{
  "num_hidden_layers": 8,
  "hidden_size": 224,
  "n_experts": 48,
  "experts_per_token": 2,
  "d_expert": 160,
  "d_shared_expert": 0,
  "hidden_act": "swiglu",
  "moe_layers": [0, 1, 2, 3, 4, 5, 6, 7],
  "router_score": "softmax",
  "normalize_top_k": false,
  "routed_scale": 4.9,
  "balance_loss": 0.0127,
  "balance_bias": false,
  "router_z_loss": 0.001,
  "router_bias": true,
  "init_std_router": 0.00733,
  "lr_router": 0.000643,
  "vocab_size": 32000,
  "norm": "rmsnorm",
  "norm_eps": 1e-05,
  "tie_word_embeddings": false,
  "optimizer": "soap_variant",
  "learning_rate": 0.00497,
  "beta1": 0.95,
  "beta2": 0.99,
  "max_grad_norm": 1.0,
  "batch_tokens": 65536,
  "max_seq_len": 1024,
  "train_tokens": 329000000,
  "max_steps": 5021,
  "dataset": "wikipedia_en"
}
Below are experts of layer 3 (counted from 0) of a mixture-of-experts language model. Rows are named router (the router's row for the expert), gate (a neuron's input weights, with its number), up (a neuron's input weights, with its number), down (a neuron's output weights, with its number) and show model dimensions 32-63. Each number is 128 + 32 x the weight over its row's rms, rounded and kept within 0 to 255. Numbers have three digits each.
After each expert's rows: "comes before" lists some tokens at least twice as common just after its tokens as in all text. This comes from a sample of Wikipedia text that the model never trained on. Tokens count by the router's weight.

# expert 25
router:134105104098132130125174151173177187152161088132167166154091099107108186079157090089102114122093
gate0:104171151174128115107152136094139142103109110137129163153066177142154171112126110096119106142115
up0:131172107144095089082133159110140131090137077052134126141072103096121164113174102161094142150133
down0:150121173060152143130124140130102066138148141124200098151146129160156083117122153133162087134095
comes before: " |", " (", "W", "go", "52", "00"

# expert 30
router:130082092087137127120172168170177173158154087122179164139060105106090158082163088099091129110089
gate0:113065149091134064081109130169148111151105101152112116150116131135136184174157140149101147151099
up0:107092152083145103090143132128152122065156165156180115122112148132107062102098127194089133104172
down0:099144099092162129159164093136059100079163184103066111087085185074113208129114068146120106121153
comes before: "\n", " of", " and", " \\", "'", ")"

# expert 14
router:088114105113102151171101164164140123149140144152096144146122112113111174122183124103111034127111
gate0:143168143083122143171176183111134108121119103056155118140114170125154082152181146063106072108155
up0:203181174155122125126124152126130145143107158126106129114152108141139113106205100114101141133130
down0:148174156196089100107120164101133175091181055164110146198097145160090106130167096163165182160167
comes before: " the", " a", " his", " their", " this", " an"

# expert 38
router:114105147097168098127138133126129112127183108162133177166135087074114158105128090090070033076115
gate0:112087143106135118135119111155104139159140014114128098184144166094122134128113083146091143152084
up0:131114136118155182102134101138123101122184132100140132146167164109113115103168147189095098031120
down0:103174093163128166160081139105124107086055135132124114158157149196123119113133081058158158116131
comes before: " |", "==", ":", " ==", "===", " of"

# expert 33
router:121080100097130108110153155163177162162148074140184177167084096109106152089179092105083124107087
gate0:125062157095153189105098112178188117139171115138130136121134085159148129073210116136116130149131
up0:118141070120148178104168106196122167133141135084165184131101129137136061121159177140150052153139
down0:131124078095115132146145142146171091121105156095139068165050098172080149132139095145082149150124
comes before: ",", ".", " (", "ated", "'", "e"

# expert 10
router:144111142093078136088142121131130163161167102204089156234118132166134145117165125119065086090125
gate0:088107143124088158138136137139113120151148162192119123111093124116120148111117095111129064100115
up0:124093125150130147193065155082129149078155148140095146124104114109091146147140149163146145054110
down0:121169155119103117123163118117149113149094113108075117165082138146109126159144161113121133154158
comes before: " to", " in", " by", " as", " the", " that"

# expert 6
router:156056153115076134124098128140130132138170098157125142115131083138135148093122135116085115133136
gate21:177189086115137142152211122143153095130119166118173119124139112075125169078121191123123095135129
up21:094121114113136113113107145128104165106113084130125131172109116143091133166184125066100096147114
down21:087117105029142120073153121141154101147182106111137122128176135115113148049173167082113060151136
comes before: "\n", "|", "-", "==", "The", "==="

# expert 12
router:074122095101140154128090144156171168148161150112120138175108096139119160055118130126112153102149
gate21:109115176036111128159118149143161131126148045139096108074070121242144172022111093034148133128163
up21:089129128130078123117134171136133092142178120129123140148058156173162162057189121116121134151151
down21:091110126148127090132160133068116092139000144171080159120102134132179153137160157198200157150136
comes before: "\n", " The", " He", " In", " It", " This"

# expert 42
router:125137088111138194158108127135126127136165111102115165112124139096087139119124125132121038106096
gate0:178110183136110176133135124143147098167085121120174091094151136125089093104117188113158077041120
up0:192171101169133169183166150123102126121173154146096162131158078127077141072173126122104102191173
down0:083127102105090120178148075153117137143114078143120135150096115143140131104144105131117074126160
comes before: " the", " a", " his", " their", " its", " her"

# expert 34
router:120086098079132106125171165168162169165166095131164161147086077092097172091152108094096112110096
gate0:181130114127167089135091100129127155154121095068111140135158128157176155107079060107162141083092
up0:095129180161147123118082152100102065099142163121139049139082119067101119066182121062153134087104
down0:075139159075158116106133159153139172110118178123128140104178165063102119157105083162173059140110
comes before: " |", "|", "S", " for", " 0", " Geo"

# expert 26
router:161133128103105203100142144113131148150135091174126162113110119090109128102134148129136083058127
gate0:135099078116070165195104183094127147108093136143118110125123092163145100141125157134114167143160
up0:191182131137099105082125113110137095097159097074111196105096165133170149109118167146133125031103
down0:166186116168110112103177181174078086126160150113101121095150150149153082152126099146070152087124
comes before: " and", " but", " which", " the", " he", " including"

# expert 11
router:145075097098125126101183160176162162176160089126164160165098095098106180080166092087103120110073
gate0:109153168067103141088100098143160108134102157195177076103132094085080140159119099140119141142121
up0:163118143156172134111115099166156104092114099182134129123109113082160115162142067184148199172090
down0:153117130093090096173117117107134067096134081105100130144141156134121121098113106126174145106195
comes before: " |", " of", ")", " be", "'", "th"

# expert 45
router:102096094079101131138158161166191164171188097127183153153082093096093178086160097082100121131076
gate21:078130061073113160169133159175150132119139146104163141107099126151133140129196101124105102129134
up21:107070070126132130167098133119115108159130127117132127129141146138120120085148131079127089177091
down21:157099167100129079120131143181136157116151151116122085121103143079073121134113160167133171154158
comes before: " |", "watch", " ", ";", " 0", "Billboard"

# expert 23
router:173126105110127138128144152120154156165190087052118154144105085120099188085200078166091098112122
gate0:150111144187086111128136171156162144075133048109175080111125122168145097116148115138164114151094
up0:169162116117149136187165116114166153109181138140103169156122135108149153087146072131074119150119
down0:121110094067158147136151104114120086143115166137099163140074065031155109097141123188088163114157
comes before: " |", ",", "\n", ")", ".", ":"